Weights of a small mixture-of-experts language model, trained from scratch on English Wikipedia.
Size: 12 layers, width 128, vocabulary 2048.
Below are experts of layer 3 (counted from 0) of a mixture-of-experts language model. Rows are named router (the router's row for the expert), gate (a neuron's input weights, with its number), up (a neuron's input weights, with its number) and show model dimensions 0-63. Each number is 50 + 15 x the weight over its row's rms, rounded and kept within 0 to 99.
Before each expert's rows: a language model's description of what the expert responds to; "comes after" lists some tokens at least twice as common just before its tokens as in all text. This comes from a sample of Wikipedia text that the model never trained on. Tokens count by the router's weight.

# expert 15
What it handles: Inner pieces of ordinary words (rel-ent-less, lif-el-ong, vehic-le, do-es), often inside titles, foreign words and table cells, plus sentence-initial However.
comes after: "l", "h", "w", "ro", " L", " l"
router:60 58 52 32 42 48 55 49 32 58 40 57 74 54 44 79 30 79 40 48 40 48 50 30 44 32 39 56 44 60 26 53 14 45 65 59 67 52 17 31 65 32 55 52 60 17 26 61 37 43 68 19 48 55 39 48 48 63 52 36 76 64 42 52
gate0:65 54 51 57 49 45 65 15 33 61 58 69 64 73 19 56 41 33 36 67 87 53 41 68 69 80 66 58 50 24 48 46 72 45 44 42 53 44 54 42 42 54 49 55 64 46 39 10 56 46 39 78 69 47 27 37 30 60 64 86 65 64 64 52
up0:58 43 58 60 48 44 64 27 37 59 62 61 65 73 18 60 39 38 37 58 77 49 32 64 67 75 82 63 44 17 46 40 71 35 39 25 52 39 55 36 43 47 50 50 63 34 38 07 38 49 48 81 64 61 25 31 34 52 65 83 53 58 59 57
gate1:48 14 63 46 49 29 48 94 31 59 50 55 75 55 29 44 36 64 55 49 53 59 10 32 41 52 76 42 58 48 54 39 22 54 55 53 36 51 39 56 71 55 39 50 58 29 24 52 55 49 50 29 30 50 64 42 78 48 39 50 66 33 59 49
up1:59 33 57 64 54 39 52 66 19 62 51 48 65 66 51 41 47 49 52 52 45 62 13 27 37 42 57 37 68 49 58 49 22 55 55 54 39 39 50 66 49 66 38 33 58 51 21 47 51 39 54 36 31 60 61 20 66 33 50 51 56 39 79 43
gate2:70 66 50 49 59 52 55 58 37 43 75 51 60 30 29 49 67 51 30 40 68 69 25 38 30 49 48 50 18 52 60 45 33 76 46 48 51 60 57 57 83 36 27 62 45 52 51 15 66 50 61 48 25 70 37 35 40 28 63 46 43 79 54 43
up2:56 58 35 44 68 74 59 48 44 18 65 42 39 65 11 51 58 53 43 50 74 40 49 54 39 33 54 38 32 39 53 55 49 76 35 73 36 37 75 38 39 61 43 46 41 43 32 39 66 58 33 50 19 56 46 44 45 31 51 69 31 58 58 50
gate3:52 45 44 19 60 56 67 38 45 55 25 69 83 52 52 63 45 54 56 46 34 56 47 39 43 46 48 57 82 53 30 18 64 36 39 47 56 39 61 39 42 45 42 30 37 64 89 63 64 56 32 23 74 35 37 49 24 75 53 49 51 53 60 63
up3:63 61 47 64 45 40 25 47 45 44 76 63 28 43 47 47 28 38 30 53 38 43 35 60 65 53 58 44 58 59 46 60 28 50 62 61 29 67 34 64 55 55 59 56 59 48 25 42 47 68 72 86 41 54 53 59 46 35 44 41 62 27 22 28
gate4:54 43 54 27 28 59 45 48 43 42 55 54 16 64 37 46 35 60 73 52 43 46 44 51 70 31 57 50 48 30 43 84 53 84 54 66 62 64 59 53 65 56 53 36 66 14 39 16 41 47 64 65 59 42 70 49 44 46 52 46 47 48 44 26
up4:26 79 57 28 32 58 48 39 60 33 42 53 74 46 27 46 54 25 63 45 53 20 57 81 45 58 35 54 31 60 81 47 64 36 31 57 69 49 37 50 33 62 42 62 31 75 61 82 24 48 45 49 70 40 46 54 39 56 37 51 43 50 65 43
gate5:26 41 49 29 34 21 36 73 66 51 30 66 35 57 55 38 55 50 59 44 47 35 24 43 47 44 60 52 41 62 30 41 41 67 44 52 47 31 36 45 67 52 24 48 41 34 36 62 43 43 46 42 68 35 69 63 77 32 40 54 56 62 66 50
up5:56 01 40 68 42 42 44 62 45 48 25 56 60 50 50 48 42 50 69 44 21 24 48 38 36 41 52 69 62 51 46 75 58 75 36 67 55 47 39 40 48 52 61 24 65 38 59 38 49 51 71 67 33 27 67 56 73 34 46 41 70 56 68 60
gate6:57 39 48 41 41 54 42 57 61 48 57 66 16 42 59 53 42 63 44 72 23 42 76 55 51 56 49 51 59 30 39 33 53 49 23 49 58 35 40 51 60 47 76 33 58 42 56 51 15 67 41 25 91 68 32 22 41 34 50 36 34 60 26 73
up6:57 38 66 38 38 46 69 41 41 65 48 55 58 68 46 45 37 60 54 54 54 44 41 55 61 41 32 70 23 75 99 52 27 35 65 71 75 65 32 53 48 53 46 80 37 58 47 51 68 59 61 50 38 44 45 74 56 57 42 37 57 44 53 48
gate7:34 65 46 57 57 76 21 71 28 19 46 34 48 46 60 40 46 62 59 53 52 52 41 35 39 73 40 71 42 37 35 49 29 32 77 47 56 57 65 42 52 35 53 64 61 56 61 41 31 49 53 36 55 26 33 40 58 57 48 65 44 31 47 48
up7:31 41 25 48 67 71 18 56 23 16 54 34 67 52 69 42 34 46 48 64 39 61 51 42 37 79 49 69 57 41 38 56 50 32 77 45 49 52 54 54 41 24 67 60 65 59 51 40 33 61 51 54 47 44 28 45 52 64 47 55 42 32 51 34

# expert 13
What it handles: Auxiliaries and sentence-structure words in prose, like was, is, been, are, then, such, and verb starts like cre-ated and bec-ome.
comes after: " to", " was", " is", " f", " and", " were"
router:42 33 32 63 67 42 45 50 77 57 42 19 30 36 54 38 37 73 71 58 38 56 47 27 69 53 69 38 65 52 24 32 45 46 57 42 37 38 23 61 67 69 65 32 40 85 38 79 48 80 26 49 51 41 74 58 75 41 44 42 54 49 53 48
gate0:35 59 47 51 59 53 23 29 46 61 38 53 43 33 63 24 68 63 54 53 26 41 38 60 45 57 81 69 44 31 71 62 82 37 60 45 47 37 47 56 52 61 57 55 63 72 32 58 55 53 39 58 28 49 80 79 80 44 48 48 71 42 39 63
up0:38 55 49 25 59 75 32 31 36 44 48 54 33 40 36 46 62 53 48 50 18 31 30 78 21 53 59 52 50 27 59 52 54 49 66 19 63 61 66 50 66 52 42 41 71 39 67 64 68 47 39 35 50 25 70 57 51 49 50 42 59 47 34 62
gate1:53 66 31 58 60 49 61 53 45 58 56 58 53 37 42 28 63 55 21 39 62 62 45 79 08 76 53 65 57 76 43 28 46 30 70 59 45 44 76 69 40 41 13 52 63 59 33 37 67 50 41 58 49 33 69 61 43 40 41 35 42 54 74 39
up1:52 27 55 32 33 56 17 30 55 52 69 50 46 56 52 62 41 62 73 40 55 48 47 22 86 46 20 48 72 45 43 64 61 76 41 49 68 75 29 36 79 54 65 47 35 46 70 62 38 52 41 43 39 63 50 16 71 58 57 47 40 52 38 24
gate2:37 49 43 48 66 58 43 21 53 40 67 49 59 50 49 71 73 56 40 56 33 51 61 54 35 72 76 53 57 47 49 48 41 57 48 26 74 20 49 27 50 51 72 62 66 57 42 49 52 55 40 62 33 34 26 73 76 61 40 58 35 63 45 42
up2:27 66 45 42 74 51 54 16 55 48 65 55 55 50 55 67 52 62 50 38 27 63 50 48 46 63 59 58 55 55 49 45 37 62 32 33 59 29 40 45 69 54 69 57 53 54 49 47 63 62 45 62 35 29 44 82 67 73 36 51 45 72 52 32
gate3:35 39 27 16 47 60 36 26 30 65 53 60 57 50 56 42 39 45 46 67 43 80 49 32 34 68 68 43 45 52 40 42 68 68 61 47 36 37 54 62 41 47 63 36 71 50 43 58 68 71 85 39 45 52 46 34 40 51 38 44 48 42 36 60
up3:64 57 74 84 57 44 64 70 63 38 42 53 38 54 44 63 60 57 52 29 57 31 60 61 70 45 48 59 65 51 56 52 30 34 48 54 59 63 49 40 52 47 32 59 34 56 67 45 22 27 22 61 49 51 55 68 57 45 58 63 51 58 54 48
gate4:32 47 60 27 50 47 29 30 23 56 57 47 71 41 43 52 79 55 31 28 51 31 72 68 24 47 31 33 13 79 46 63 49 37 76 64 51 66 52 29 63 48 68 72 58 29 32 20 55 51 40 27 51 45 39 53 62 59 39 75 42 68 56 27
up4:65 48 39 78 49 43 67 62 76 48 38 57 36 59 57 47 27 44 57 70 40 73 30 23 88 53 70 68 86 15 69 48 55 67 37 33 55 48 52 68 34 51 39 28 48 73 67 77 42 54 71 76 52 54 47 28 28 56 58 34 66 31 36 76
gate5:53 63 23 54 62 44 61 62 42 36 73 43 49 68 55 20 47 49 51 40 35 88 32 58 51 43 48 49 65 51 33 37 40 57 56 47 52 62 49 46 37 63 47 62 52 53 93 43 50 77 40 16 23 40 48 40 55 49 36 70 46 34 64 40
up5:33 45 43 58 54 41 40 60 66 38 76 75 52 42 18 37 62 36 31 56 22 80 51 68 51 41 46 51 63 47 26 60 37 26 62 27 62 38 52 69 35 42 38 40 66 56 77 61 49 78 61 29 32 30 39 62 39 39 39 57 78 24 44 60
gate6:34 38 72 13 68 66 45 55 46 31 57 56 74 74 32 72 38 27 64 74 64 40 22 46 44 55 91 40 48 72 26 46 63 44 51 41 61 16 33 51 15 59 67 38 69 63 32 44 39 55 69 39 82 70 57 58 24 49 57 69 61 41 79 59
up6:63 67 32 79 48 24 50 55 47 64 74 55 28 43 55 48 68 44 34 33 42 52 58 87 66 38 28 48 58 34 46 88 27 69 43 41 46 88 66 33 71 47 42 62 31 31 53 52 53 53 38 58 27 32 42 47 51 40 51 43 52 46 32 44
gate7:62 49 59 55 44 51 27 82 51 47 68 45 71 42 49 38 63 74 71 56 38 43 72 45 48 47 67 58 57 76 19 58 61 33 61 73 51 40 34 59 48 50 54 62 42 39 41 41 57 35 44 42 31 36 31 59 29 58 75 99 58 69 60 54
up7:67 47 65 50 51 48 36 62 71 22 51 46 68 27 59 36 32 50 57 90 62 69 56 48 40 58 39 43 24 54 61 61 62 45 14 42 30 49 49 65 54 53 52 62 46 49 25 39 60 23 62 37 35 43 48 51 37 36 52 47 56 46 53 58

# expert 1
What it handles: Mid-word pieces of surnames and foreign given names (Dr-ach-man, Ale-j-andro), plus hyphens, pipes and list-line punctuation in tables and infoboxes.
comes after: "\n", " R", "r", " J", " Al", " r"
router:71 60 29 63 55 39 59 72 32 41 55 57 39 40 51 52 84 40 36 53 62 66 60 59 57 64 65 78 59 69 66 62 61 31 30 29 52 63 73 54 49 47 55 57 47 44 35 36 58 36 57 73 46 50 32 59 50 56 48 45 46 39 27 32
gate0:39 80 54 61 68 77 83 68 77 43 22 57 66 38 65 21 50 53 42 58 62 55 59 36 32 62 40 53 64 52 44 67 33 74 63 69 55 75 54 78 46 25 57 67 25 51 58 52 50 66 57 35 33 27 24 77 71 54 56 54 48 41 38 69
up0:47 66 48 58 66 63 94 80 66 48 18 66 67 35 61 30 58 53 34 40 55 65 74 46 29 52 40 58 45 56 36 55 40 76 70 55 56 63 71 54 45 28 51 66 22 45 60 57 43 58 39 34 37 31 28 76 69 40 47 53 37 60 34 63
gate1:29 36 62 53 56 60 72 51 29 54 57 50 49 40 72 23 56 77 39 79 57 28 46 41 49 55 40 57 53 56 55 57 46 21 47 38 42 54 53 62 68 62 56 61 35 52 15 21 61 47 26 56 37 78 51 70 42 37 50 36 16 40 43 68
up1:68 35 59 46 33 58 15 39 65 52 36 41 45 49 58 95 75 34 92 47 49 53 72 85 50 25 59 47 51 37 39 24 51 75 42 35 45 55 58 38 54 36 56 59 60 62 39 43 14 34 46 50 62 64 61 34 62 49 49 50 46 54 49 38
gate2:39 27 52 34 37 33 38 37 61 20 60 16 53 65 61 40 61 71 58 47 39 49 52 52 51 63 52 50 61 55 66 23 42 42 40 38 38 31 54 78 22 75 35 62 40 50 28 71 51 38 38 56 65 61 63 57 69 64 64 67 27 30 79 79
up2:56 25 21 81 42 65 41 28 71 49 31 40 46 46 41 27 31 37 57 33 29 50 40 40 64 63 54 39 65 45 86 83 60 50 54 71 45 62 54 42 39 35 68 54 59 44 44 60 39 52 48 41 35 39 65 38 51 28 46 47 57 25 70 46
gate3:49 33 52 72 50 37 55 67 35 19 23 62 34 47 54 53 83 44 32 53 39 58 66 34 57 37 59 57 49 53 44 60 47 43 33 30 36 69 64 60 59 53 29 33 49 56 59 44 37 32 43 32 64 40 52 46 50 42 64 27 37 48 37 45
up3:54 18 60 48 33 42 50 34 34 28 09 44 40 42 61 49 69 48 44 57 32 53 67 38 27 56 48 50 31 61 51 61 25 32 44 45 52 44 64 81 59 53 40 25 74 57 43 52 59 49 46 53 54 61 77 62 60 38 68 35 13 31 70 61
gate4:48 32 67 40 43 60 45 64 43 60 46 41 54 39 30 49 22 22 63 42 52 32 40 46 67 21 53 45 31 52 51 73 40 44 54 74 70 47 29 61 51 57 39 59 55 54 34 42 36 55 67 75 54 44 36 65 42 47 52 54 52 54 35 24
up4:49 50 55 37 56 46 79 46 61 62 28 42 41 61 35 54 25 51 31 66 74 26 62 63 65 50 25 92 65 44 27 48 27 44 71 17 61 62 37 81 53 34 31 69 60 56 52 40 47 64 50 57 31 34 35 36 42 47 58 67 56 54 29 49
gate5:70 19 84 56 35 50 70 38 38 46 51 53 69 71 73 36 46 53 58 62 71 63 34 56 43 31 41 51 42 50 57 56 48 46 31 53 49 57 52 68 46 53 48 35 56 49 75 47 57 74 64 57 61 33 22 46 55 36 49 77 21 44 63 60
up5:56 59 39 65 59 50 25 55 77 57 51 63 35 29 31 75 44 48 53 27 45 41 73 44 51 55 59 67 72 48 67 63 65 58 46 40 59 48 57 37 55 51 46 73 54 46 37 61 53 30 51 54 36 79 68 49 36 64 46 16 74 44 42 39
gate6:41 57 65 62 56 43 49 48 23 54 43 27 45 53 61 63 59 51 37 40 51 52 55 48 54 55 48 50 57 34 52 63 34 72 47 62 72 37 25 48 39 73 43 39 54 29 33 32 62 57 28 33 65 63 14 57 43 23 57 40 37 57 48 58
up6:51 29 54 56 01 65 68 30 86 56 78 58 43 49 44 47 65 59 52 28 44 64 52 42 32 57 59 56 17 60 51 54 70 23 72 49 17 39 55 53 48 12 58 62 34 75 48 38 56 62 44 61 16 47 74 37 44 34 44 57 54 58 56 50
gate7:57 53 50 51 67 41 49 43 38 27 64 40 49 57 50 65 68 43 68 43 56 40 24 44 61 36 35 11 56 52 56 73 56 57 54 38 36 52 79 87 38 37 52 54 70 49 57 39 35 42 29 46 78 50 37 41 44 37 43 38 70 30 41 26
up7:32 37 80 51 37 46 76 61 64 70 56 46 51 52 71 45 46 66 67 47 69 70 57 68 32 38 57 67 39 65 71 40 62 77 44 42 47 63 49 32 47 47 69 45 14 50 57 41 66 43 59 51 20 45 71 46 54 59 41 41 36 75 58 55